Experts of a small language model.
Size: width 256, vocabulary 17583.
Below are experts of layer 5 (counted from 0) of a mixture-of-experts language model. Rows are named gate (a neuron's input weights, with its number), up (a neuron's input weights, with its number), down (a neuron's output weights, with its number) and show model dimensions 128-191. Each number is 200 + 40 x the weight over its row's rms, rounded and kept within 0 to 999.
Before each expert's rows: a language model's description of what the expert responds to. This comes from a sample of Wikipedia text that the model never trained on.

# expert 47
Nouns and word endings after the, his or first, such as stage, military, league, championship, film, and the -aging ending in staging.
gate0,233,187,147,184,217,219,221,192,221,201,200,207,228,214,212,196,261,211,187,94,193,228,172,195,208,219,204,232,203,226,209,260,118,187,214,198,173,282,235,282,237,131,130,169,218,195,172,152,220,148,203,172,302,204,209,197,208,118,238,219,180,257,171,235
up0,226,178,231,142,198,167,227,170,146,218,241,146,135,133,242,184,193,216,232,207,202,159,196,180,211,187,189,186,210,199,224,163,195,166,223,265,180,225,183,148,213,243,233,248,181,106,177,218,241,231,169,154,185,192,181,173,161,260,154,228,169,251,101,233
down0,212,172,145,167,205,181,180,209,242,234,190,171,241,162,186,136,217,223,243,219,181,190,202,213,270,204,229,196,217,191,91,205,236,189,211,101,165,133,196,268,156,225,248,153,141,165,200,173,198,225,181,287,240,163,202,256,255,199,214,181,156,210,200,231
gate1,199,195,174,205,208,169,240,269,226,186,214,258,235,261,158,188,239,237,214,140,234,230,200,180,235,172,198,197,177,235,149,250,215,97,130,174,183,246,222,195,174,225,156,196,191,220,158,232,282,209,282,191,222,205,171,198,175,142,262,173,139,195,164,143
up1,215,203,237,158,142,230,195,257,168,289,175,169,164,126,122,198,234,201,200,170,190,256,243,187,159,148,168,196,228,192,236,209,224,183,223,272,201,281,121,201,255,169,214,217,214,195,184,219,159,241,137,183,164,206,227,199,254,208,247,216,156,259,174,173
down1,211,133,256,184,199,205,271,149,177,267,199,184,193,195,249,197,255,140,166,199,152,237,162,159,156,190,241,120,268,205,150,138,164,195,242,200,182,119,234,183,275,144,193,233,127,249,233,171,163,170,173,337,264,250,259,235,154,164,172,195,262,184,197,244

# expert 12
Scattered tokens, often in World War II contexts and section headers, such as "II" in World War II, "Second", "States", hyphens, semicolons.
gate0,208,227,171,159,258,223,262,182,327,131,167,236,147,124,200,215,130,194,232,145,194,109,135,200,241,213,211,160,179,156,207,194,159,189,249,101,276,187,161,212,224,199,186,202,184,164,196,157,172,171,216,212,208,155,259,214,182,218,226,124,187,190,274,154
up0,172,266,236,218,268,206,102,181,178,196,148,224,167,264,157,182,177,123,212,233,214,152,180,245,140,218,251,151,241,192,181,200,234,221,192,187,163,213,220,180,254,193,230,132,157,183,197,220,242,184,170,163,190,207,184,179,186,217,196,176,187,251,208,213
down0,246,202,193,200,162,207,289,217,201,154,198,191,188,192,186,223,100,222,188,226,167,124,195,199,260,204,217,264,173,220,156,205,163,282,223,233,264,254,163,281,242,165,236,217,264,191,252,155,180,221,242,281,223,251,229,227,196,251,225,226,117,209,162,179
gate1,165,210,189,215,207,205,164,205,250,176,265,159,219,218,247,217,216,216,255,194,210,213,204,209,194,117,186,203,158,159,179,198,193,154,210,183,276,222,224,251,151,141,206,255,196,172,202,148,255,239,244,190,262,220,136,213,106,201,176,220,249,179,178,167
up1,247,208,224,91,226,214,211,177,153,152,180,150,157,159,203,271,135,186,202,111,263,228,174,199,270,192,122,266,208,229,210,159,260,215,188,237,179,195,233,257,211,197,250,219,208,181,221,138,169,185,220,149,210,172,166,297,199,166,139,256,142,207,222,169
down1,204,259,194,189,112,271,307,191,161,149,185,229,202,195,212,160,203,150,209,185,192,219,170,263,240,205,227,270,176,189,177,211,229,252,192,188,210,240,193,190,231,241,282,192,253,199,170,270,257,179,180,172,237,143,215,163,172,211,155,182,206,188,234,275

# expert 29
Relative and demonstrative words like which, that, who, these, they, plus plural noun endings such as -ers, -ions, -s.
gate0,204,215,177,213,237,218,216,164,275,254,248,229,204,212,158,170,181,252,121,137,244,211,194,157,184,180,265,159,247,158,131,258,248,209,188,204,149,161,207,228,150,137,127,184,130,208,144,147,224,174,184,311,238,205,200,276,237,195,157,221,150,277,240,205
up0,186,203,232,217,236,181,228,243,82,130,205,244,230,207,253,188,253,264,249,187,201,206,208,165,224,244,186,186,224,223,169,234,197,206,177,233,132,195,218,196,212,116,237,165,220,206,163,189,204,134,214,245,190,150,250,271,164,154,114,243,126,237,257,193
down0,186,136,201,202,158,211,109,238,231,172,169,178,199,172,212,138,242,203,230,273,220,218,221,241,214,146,266,253,199,212,176,215,201,213,71,209,245,278,165,229,87,220,251,195,116,190,244,236,203,225,143,136,219,225,171,173,187,172,134,165,197,139,163,222
gate1,158,200,193,262,173,224,179,212,138,238,218,212,219,236,242,180,200,223,154,260,213,245,292,219,181,166,198,235,212,184,231,179,192,215,151,176,188,161,218,103,146,196,254,232,236,267,260,247,246,181,201,148,143,257,235,206,210,247,160,203,188,226,216,85
up1,225,260,198,208,230,221,144,244,223,186,222,170,178,165,190,118,156,194,254,127,232,177,112,178,211,216,163,160,225,190,156,180,193,216,226,204,273,108,228,252,250,200,220,235,169,157,223,167,201,274,161,182,224,202,228,168,163,210,194,164,171,212,280,163
down1,238,239,172,231,161,140,221,229,185,266,239,134,193,203,204,244,192,243,202,182,160,150,244,178,195,256,236,221,151,165,130,210,249,193,259,184,208,249,227,223,252,210,124,206,186,202,168,215,211,151,235,163,294,188,220,170,218,143,240,194,261,127,265,198

# expert 56
Inner word pieces like ar, or, ian inside words such as minaret, Nicaragua, Kramarz, plus adjectives like Roman, civil, human, private.
gate0,149,165,190,192,271,120,214,119,198,209,219,162,214,208,232,225,216,227,230,223,292,165,287,254,298,185,205,220,157,183,187,173,207,211,190,114,225,187,185,227,197,127,188,232,199,232,200,123,202,245,201,230,272,192,179,211,193,216,202,123,242,237,132,243
up0,188,202,241,149,233,180,206,179,205,229,172,217,219,115,139,215,196,178,225,170,234,204,164,154,257,263,115,173,146,195,141,242,202,228,261,197,212,222,222,236,199,201,219,143,219,121,182,190,210,138,265,218,174,170,241,175,175,217,183,157,155,216,209,210
down0,246,225,232,196,229,175,172,223,200,163,180,204,282,162,214,241,146,193,188,205,166,259,148,223,195,161,230,227,187,170,179,218,232,276,231,195,129,197,172,241,286,177,215,198,177,206,221,198,285,200,170,270,190,191,224,292,129,167,241,257,179,199,167,243
gate1,127,152,197,277,210,211,152,288,167,262,251,203,229,192,244,192,215,168,220,302,232,205,95,202,224,212,220,175,247,230,221,177,139,163,206,162,253,213,170,154,217,147,187,158,151,177,183,228,159,154,180,226,215,175,178,172,220,217,191,173,208,153,171,166
up1,240,164,167,238,182,203,214,215,153,122,169,153,280,221,267,210,231,225,202,202,192,256,188,195,204,157,168,229,196,236,225,181,248,182,165,227,198,147,185,233,134,196,186,212,86,187,207,138,158,240,191,186,199,196,197,139,176,214,152,261,141,185,184,193
down1,230,202,214,155,172,134,212,179,196,186,188,254,256,147,260,210,178,209,241,243,131,175,191,321,178,245,199,202,198,212,247,244,233,217,207,230,172,175,274,191,113,225,161,183,170,187,129,194,229,279,309,192,140,257,178,197,194,158,175,201,235,205,191,236

# expert 7
Common nouns and stems before of, to or in in statistical or descriptive prose, such as turnout in election tables, help, favor, damage, coast.
gate0,247,162,215,180,141,206,202,171,236,258,136,150,202,210,175,186,178,250,257,193,148,190,207,242,296,152,246,174,196,229,111,212,183,177,178,138,148,171,215,209,221,192,156,215,166,266,236,237,205,202,239,163,124,195,237,208,210,237,151,204,190,201,247,252
up0,108,152,185,293,234,183,241,162,208,198,200,229,280,199,124,226,258,163,173,160,206,159,144,262,170,270,200,248,221,219,237,161,193,211,157,258,184,240,184,172,131,159,202,216,177,234,104,151,135,219,173,230,196,246,187,173,145,171,194,181,268,91,190,209
down0,177,288,230,117,199,197,187,280,190,184,218,200,317,196,185,243,178,220,201,198,163,155,230,150,182,224,296,248,194,228,218,287,219,158,173,208,216,189,210,266,229,242,211,118,175,130,169,196,168,160,253,250,172,210,240,182,133,176,209,244,256,175,189,152
gate1,228,197,173,242,228,204,188,179,165,328,257,119,244,222,205,173,210,160,240,221,215,275,171,222,239,135,285,181,191,123,240,235,159,147,214,189,219,210,189,81,215,195,241,119,226,200,223,150,204,153,168,146,278,275,219,232,206,205,226,274,181,225,212,229
up1,166,155,183,233,206,207,211,214,234,187,186,196,184,265,177,221,193,151,248,224,125,90,174,174,117,194,258,176,160,220,230,161,264,167,197,280,192,205,133,142,206,188,157,180,177,166,213,225,204,255,154,239,144,255,241,188,163,123,181,227,273,128,165,137
down1,207,217,106,139,218,222,240,188,204,169,190,172,194,211,194,162,183,147,243,119,165,198,189,229,136,231,254,240,247,196,249,180,193,200,261,206,172,265,224,158,227,224,212,232,200,188,191,250,218,215,177,260,126,169,221,170,254,205,270,200,197,182,270,235

# expert 52
Final pieces ending words before punctuation, such as Bres-l-au, hours', 1990s., st-ops, plus battle and play in war and sport text.
gate0,188,212,223,189,225,255,273,196,203,186,220,229,214,157,223,231,149,208,205,142,182,244,156,163,169,202,253,230,240,266,169,174,234,261,249,150,220,205,149,184,215,232,168,241,219,215,245,226,121,247,215,216,40,170,152,248,194,215,117,174,185,184,241,170
up0,232,162,212,133,206,177,193,169,162,201,172,183,186,213,253,184,156,196,220,208,174,210,240,265,296,271,208,190,296,188,238,222,203,229,223,244,154,229,199,179,228,211,267,252,195,182,166,173,205,132,162,260,180,233,257,217,266,218,118,229,224,169,235,237
down0,221,236,169,167,90,254,171,195,241,177,231,214,184,233,211,230,215,249,213,223,187,161,253,226,195,283,238,235,169,190,179,167,254,202,213,270,244,350,208,149,221,177,151,201,236,181,298,218,196,187,179,246,141,297,220,146,136,193,216,207,143,212,285,235
gate1,196,178,193,203,218,223,178,158,206,242,222,260,280,237,193,234,143,116,215,156,198,186,134,205,211,237,205,213,200,255,225,193,196,252,152,227,183,215,211,228,178,240,216,182,110,200,212,137,151,173,230,214,153,147,127,188,227,266,218,209,192,171,181,276
up1,157,241,170,140,156,225,166,147,212,211,194,212,210,143,163,252,122,183,192,220,289,276,248,206,166,226,186,121,216,252,216,199,192,233,233,203,148,204,204,180,172,205,211,208,153,182,222,218,138,241,236,171,189,209,211,179,209,237,212,222,224,214,127,212
down1,166,214,144,198,213,234,133,164,218,200,197,134,204,223,229,130,259,202,147,248,255,219,264,223,152,169,251,242,218,254,190,184,265,267,218,182,179,291,275,222,185,146,218,208,176,164,219,216,265,203,156,154,140,256,174,231,149,254,217,216,190,191,178,212

# expert 61
Inner and final pieces of names such as Ján-os and Johann-es, plus present-tense plot verbs such as asks, tells, tries.
gate0,120,221,238,236,148,205,221,161,218,136,104,209,192,189,219,160,177,273,219,216,199,194,178,227,203,223,132,193,193,191,127,196,162,163,166,182,251,190,216,218,186,252,176,175,136,190,125,186,183,238,177,194,233,173,273,187,165,252,175,123,222,246,197,215
up0,132,239,266,147,169,188,242,177,256,184,132,175,186,213,235,149,162,111,315,125,240,233,214,184,206,215,137,167,254,178,182,247,161,208,132,175,176,196,244,190,212,282,223,173,124,172,189,231,263,221,209,194,226,149,246,214,161,220,145,229,220,248,142,156
down0,234,203,166,88,187,175,148,163,109,210,132,224,236,267,165,154,197,306,169,182,199,204,222,183,212,207,245,279,242,139,168,220,222,197,185,215,195,286,207,216,195,188,156,141,183,231,167,167,211,205,148,167,230,203,284,218,215,162,246,148,225,230,204,185
gate1,182,137,271,204,138,291,166,174,179,275,190,242,237,239,148,222,249,127,229,199,199,188,228,280,297,179,178,191,188,257,245,113,179,218,194,178,184,203,153,221,206,176,198,229,118,208,215,175,261,151,261,223,164,222,167,212,201,282,189,211,202,193,182,167
up1,213,249,198,188,141,175,195,280,141,200,157,178,215,209,202,155,132,241,268,174,225,174,176,192,186,133,179,148,271,229,178,190,189,202,194,165,185,171,190,121,238,257,227,212,200,133,126,216,253,234,161,235,192,142,188,180,236,133,186,223,152,259,161,162
down1,207,198,151,230,227,181,223,171,197,253,216,225,158,246,211,95,222,193,117,213,157,113,151,276,128,181,155,174,137,178,234,200,222,230,218,206,212,94,157,187,206,229,215,170,246,208,143,256,192,242,261,214,158,163,184,154,173,180,169,243,154,198,142,101

# expert 39
Head nouns of organization names and role nouns after adjectives, plus sentence-initial He, She, e.g. University, Association, Corps, footballer.
gate0,218,247,203,170,163,94,192,153,225,228,237,135,204,265,150,138,168,181,170,216,227,193,153,198,233,204,294,281,158,256,199,233,209,192,200,203,230,221,178,201,287,193,229,226,223,215,201,193,213,258,234,206,283,172,160,241,245,171,252,109,156,177,199,200
up0,205,211,159,189,241,258,230,254,138,125,104,266,209,157,241,218,207,186,265,148,258,212,216,165,225,229,141,208,193,161,167,123,187,209,265,128,138,166,219,155,139,247,125,179,201,192,269,205,195,217,161,163,205,240,197,244,248,261,191,224,229,229,235,236
down0,218,176,183,217,270,187,200,174,241,221,156,213,170,106,158,194,208,182,212,236,248,113,184,209,218,227,194,159,210,189,206,158,196,125,172,92,219,173,185,190,192,209,149,188,199,152,253,179,161,163,172,195,211,230,189,140,237,161,264,251,232,220,159,157
gate1,217,198,203,183,216,196,168,131,223,240,223,158,160,246,268,250,171,171,229,187,257,219,162,188,318,178,206,224,164,180,179,166,283,203,247,203,198,212,210,223,208,149,280,186,294,179,237,202,141,157,169,183,176,286,158,189,215,184,210,260,178,132,212,155
up1,221,233,178,197,145,156,142,224,152,210,187,290,214,213,119,181,135,224,186,229,255,147,233,143,184,218,177,278,263,238,257,259,210,152,198,195,219,153,219,173,181,155,191,202,161,236,102,226,202,257,236,218,244,113,172,174,132,197,159,196,252,235,272,230
down1,212,163,203,191,210,213,263,228,244,176,248,202,199,156,144,218,232,196,260,191,194,130,171,204,145,153,195,148,188,174,126,186,219,149,153,264,274,128,185,227,186,174,167,165,100,149,203,207,244,258,247,267,218,195,213,300,215,268,175,189,226,242,96,187

# expert 48
Inner syllables of proper names, often foreign, such as -ag- in Almagro, Magic, -ac- in Ignacio, -ig- in unmitigated.
gate0,200,256,127,161,111,88,151,158,181,182,210,152,187,123,166,221,162,247,235,279,225,138,244,183,196,194,159,224,204,225,211,163,174,229,309,174,150,224,226,203,255,200,179,281,141,168,174,161,161,157,235,157,224,249,268,202,235,175,226,173,198,169,179,152
up0,195,244,213,237,189,256,173,223,170,189,155,222,146,203,186,177,194,248,192,236,179,172,200,211,214,155,210,218,283,181,283,181,233,165,236,232,181,120,230,232,184,157,250,137,269,133,244,230,155,216,75,249,181,252,186,258,149,166,155,214,193,212,193,261
down0,250,168,211,217,206,180,216,163,198,119,173,252,160,226,141,239,234,181,239,201,124,200,158,215,151,181,179,274,172,274,169,283,186,162,191,153,196,82,253,275,160,171,183,164,242,202,227,248,195,214,172,222,182,225,192,220,162,157,290,235,182,223,222,219
gate1,161,218,118,260,210,101,193,281,147,181,196,179,126,185,108,201,202,276,212,175,163,211,181,220,157,177,267,134,162,189,228,232,197,179,207,164,197,187,233,222,158,144,161,248,204,191,205,166,215,230,243,233,224,200,209,174,163,232,177,139,168,251,203,277
up1,182,240,214,155,228,210,266,155,238,99,242,204,278,168,269,214,257,118,222,157,180,123,204,250,193,152,144,255,247,251,218,205,191,131,181,219,209,199,205,231,135,164,239,218,212,235,223,161,179,191,211,165,126,259,257,221,167,195,172,243,252,182,159,124
down1,173,192,238,214,194,224,141,172,214,214,107,233,158,211,103,204,189,184,278,156,205,180,154,247,199,140,150,195,151,209,138,242,168,204,189,143,133,140,163,232,273,171,277,197,188,170,208,221,229,241,216,218,246,130,180,195,212,211,218,197,151,183,123,212

# expert 51
Derivational suffixes and heads of institutional or policy names, e.g. -ative in Consultative, -ation, -ment, Force, Safety, Program.
gate3,187,223,99,201,165,182,267,225,171,234,162,192,209,230,148,213,194,205,210,235,213,187,144,219,219,219,156,244,130,221,228,107,193,212,171,192,180,238,108,190,225,220,173,209,238,226,212,205,223,204,140,208,174,221,185,125,193,265,172,207,239,233,178,139
up3,158,164,242,224,260,235,132,203,240,253,180,105,163,176,234,243,221,225,150,267,157,162,240,232,232,173,199,179,216,206,173,165,251,185,189,245,217,244,171,217,172,166,150,198,256,144,207,222,91,210,290,209,204,135,213,237,157,149,236,179,219,155,210,219
down3,206,237,199,190,166,259,198,162,159,161,137,166,178,198,231,194,148,197,194,165,151,193,230,319,222,224,234,249,248,200,242,163,257,164,224,174,245,88,241,289,210,196,219,228,208,140,230,184,216,191,191,215,159,182,126,237,178,173,247,167,198,245,164,195
gate4,232,322,218,215,181,199,152,212,178,187,284,195,182,225,159,160,162,217,166,209,146,275,223,242,220,274,199,196,265,204,164,254,149,218,195,125,271,208,151,224,290,220,205,186,246,222,231,208,190,183,148,193,223,189,196,152,204,222,280,100,217,189,188,250
up4,192,224,227,228,139,218,249,178,253,204,128,167,175,182,124,250,140,195,187,242,217,106,162,256,160,244,135,203,269,139,211,266,265,207,194,281,179,179,213,259,225,168,238,229,190,221,160,208,167,202,232,202,188,230,202,197,183,170,138,182,213,176,218,230
down4,260,257,192,207,174,172,249,179,195,191,277,221,263,213,155,166,210,209,241,85,173,237,210,306,218,168,141,150,157,113,166,211,238,180,220,184,189,111,198,260,201,216,240,180,265,237,220,87,240,204,203,234,212,193,253,249,205,241,233,232,206,236,184,193

# expert 17
Inner word fragments like u, um, an, ilo, plus adjectives and nouns such as military, cultural, foreign, county, Angeles.
gate3,182,191,168,241,207,152,167,198,193,177,132,255,214,203,187,199,176,215,246,181,199,158,266,245,162,250,154,121,190,176,223,244,191,222,256,211,216,189,144,238,202,191,214,144,247,212,193,159,211,250,227,262,175,183,200,263,210,182,198,182,157,235,147,192
up3,181,124,181,261,220,209,221,205,176,228,221,241,209,267,184,237,211,116,140,121,225,219,244,203,162,168,218,160,133,200,219,164,217,163,167,153,163,235,159,221,286,193,141,185,172,181,202,182,172,220,220,214,170,242,153,182,192,129,180,214,301,164,200,258
down3,264,218,194,250,204,285,102,198,226,247,172,222,218,272,204,213,184,162,141,186,169,195,204,264,259,144,163,230,190,193,133,211,159,203,195,227,149,224,229,200,206,208,207,160,191,201,220,236,176,210,213,199,230,217,195,158,173,174,210,151,218,146,269,162
gate4,220,148,206,216,178,216,230,209,139,184,247,158,180,182,207,181,164,213,219,180,222,124,166,202,232,202,123,233,197,171,200,234,223,160,159,199,220,216,173,170,189,182,254,205,170,243,188,170,162,188,253,161,177,189,211,207,155,247,246,235,210,123,178,247
up4,210,218,142,182,196,169,162,233,143,233,177,191,286,203,213,235,230,231,200,222,190,178,172,243,132,246,243,230,166,171,253,206,170,267,186,188,196,210,159,201,251,211,198,251,195,126,202,282,222,201,138,186,179,139,186,161,101,136,151,155,160,255,143,145
down4,224,194,225,214,122,142,203,213,191,227,189,200,215,187,122,189,178,130,251,177,180,201,193,231,177,198,142,193,164,155,193,255,226,272,174,185,194,13,183,222,202,231,198,154,218,210,179,201,162,222,230,253,248,165,246,217,190,250,159,234,176,187,194,147

# expert 37
Abstract nouns about work, study and society in biographies, such as act in interact, research, population, career, success, education.
gate0,212,285,213,139,216,112,311,187,195,154,216,173,241,282,190,117,223,190,251,178,185,175,193,229,218,216,214,200,148,215,165,204,251,174,245,176,201,111,179,292,244,184,237,174,180,129,158,190,98,198,190,173,178,146,121,156,206,205,207,210,152,184,264,217
up0,235,169,224,214,182,232,140,259,183,198,172,209,192,155,205,239,178,192,199,240,232,233,183,216,220,201,213,184,291,201,164,202,154,232,189,118,139,167,215,190,232,226,208,217,293,250,145,158,238,185,191,177,208,225,251,148,216,168,204,146,169,240,148,193
down0,208,234,215,280,171,221,212,96,239,219,209,227,155,156,182,222,151,207,166,243,232,174,210,226,237,222,153,176,255,219,222,196,107,273,80,142,232,155,196,227,234,213,301,217,260,198,209,137,158,151,188,202,136,141,148,193,217,230,277,250,143,193,155,107
gate1,241,153,189,204,170,195,147,121,214,202,253,141,227,198,177,214,197,220,139,252,188,205,189,263,239,202,170,257,119,214,175,172,174,228,205,204,159,238,117,139,226,134,197,212,237,241,245,242,161,214,148,193,168,182,285,202,217,236,196,263,230,228,210,171
up1,210,272,185,204,205,195,197,159,202,94,196,284,212,175,188,258,181,195,246,172,261,255,167,157,228,209,166,187,258,150,236,137,221,178,252,177,261,177,287,234,244,179,234,186,163,235,197,196,190,212,160,155,231,171,163,227,146,245,174,203,108,199,221,170
down1,180,235,259,224,193,179,202,196,205,272,201,197,223,200,181,192,211,235,228,234,270,216,217,209,207,181,153,246,196,221,140,230,178,198,151,187,242,78,223,304,218,163,192,244,262,208,215,148,280,226,188,249,183,225,122,136,180,212,102,167,153,239,135,236

# expert 58
Word-internal consonant pieces like st, ff, ev, aff, ert, as in rein-st-ated, acou-st-ics, Gra-af-schap, susp-ens-ion.
gate0,124,104,231,174,230,255,229,189,244,194,170,243,257,260,190,158,204,250,173,218,222,252,184,219,202,157,137,263,147,182,229,228,200,189,117,250,159,189,181,161,286,203,145,164,201,220,187,213,224,261,203,196,170,125,160,182,238,193,215,246,241,221,165,174
up0,226,212,153,171,159,229,173,254,224,200,193,277,225,174,181,140,252,280,231,226,181,183,252,216,180,221,229,226,217,190,198,234,202,113,159,283,160,184,231,114,213,215,257,139,150,190,116,199,196,206,151,221,296,152,168,184,239,177,247,247,164,185,241,184
down0,158,205,244,159,198,233,146,254,174,195,220,184,106,216,221,154,233,197,209,150,238,224,251,258,119,191,249,139,230,156,205,114,238,191,230,199,195,327,157,193,227,217,158,196,247,244,200,231,173,213,154,197,183,244,191,155,230,180,263,243,229,180,166,208
gate1,248,113,216,195,263,225,190,181,150,177,198,215,144,200,170,213,213,208,139,182,228,174,180,134,215,165,155,182,299,177,184,240,227,194,261,224,179,173,140,169,194,224,209,201,214,251,225,268,288,186,217,195,211,236,176,276,155,267,227,247,169,171,276,157
up1,197,204,200,241,238,252,152,199,178,195,180,271,158,187,160,197,220,162,264,187,217,218,163,254,192,205,206,177,204,163,247,180,252,220,180,217,212,219,258,158,159,173,152,170,166,264,146,154,201,222,142,141,163,209,211,194,209,187,194,184,228,282,197,183
down1,196,158,161,220,217,219,244,128,234,165,194,151,245,177,113,244,245,160,181,175,211,181,117,291,216,156,161,166,209,166,174,169,179,178,235,207,150,27,254,297,255,211,209,221,141,186,180,153,217,194,255,208,233,231,173,180,174,262,161,197,233,188,174,248

# expert 26
Head nouns and word pieces right after the or a, such as the one, the latter, the creation, the next, and the oy in Voyage or loyalty.
gate0,192,226,211,167,146,197,157,215,231,290,179,237,180,160,109,234,128,212,174,151,333,246,218,271,204,208,150,148,199,242,231,141,198,193,178,192,194,241,283,170,225,172,197,230,180,167,183,180,212,221,158,269,157,185,227,172,180,104,251,179,177,172,302,192
up0,253,206,202,256,183,106,170,195,200,169,211,176,158,270,231,193,249,214,186,201,222,160,181,222,240,173,196,228,188,181,240,196,161,193,201,133,236,148,191,222,209,181,256,286,213,165,215,189,185,174,201,212,234,248,210,180,177,211,156,269,220,198,197,202
down0,254,154,235,164,250,208,187,278,170,190,139,198,143,209,235,191,116,170,288,170,197,171,213,159,229,203,182,280,198,161,254,169,186,224,218,202,200,146,190,226,209,294,240,151,193,101,202,265,192,162,292,183,200,192,179,185,292,199,203,189,132,202,249,197
gate1,231,271,220,239,262,186,172,248,190,200,205,203,175,176,249,235,177,185,213,116,204,185,182,221,247,228,177,145,177,250,241,198,178,164,242,217,250,172,229,246,218,141,178,175,205,174,214,288,122,193,158,171,220,235,245,181,146,222,223,172,185,219,277,169
up1,211,129,130,233,169,252,238,191,118,206,193,189,196,238,233,245,251,259,190,212,169,318,220,219,190,194,238,197,172,173,184,214,152,208,263,242,220,185,184,204,130,190,166,210,245,244,188,190,250,122,252,205,254,299,148,173,186,179,153,155,248,133,227,186
down1,171,200,155,200,233,185,172,181,187,209,184,213,182,136,215,195,188,126,196,178,220,303,217,193,188,217,213,264,181,151,197,197,258,272,180,208,125,224,263,205,225,248,186,280,180,200,133,188,199,194,226,192,254,229,254,206,122,193,194,294,196,212,219,235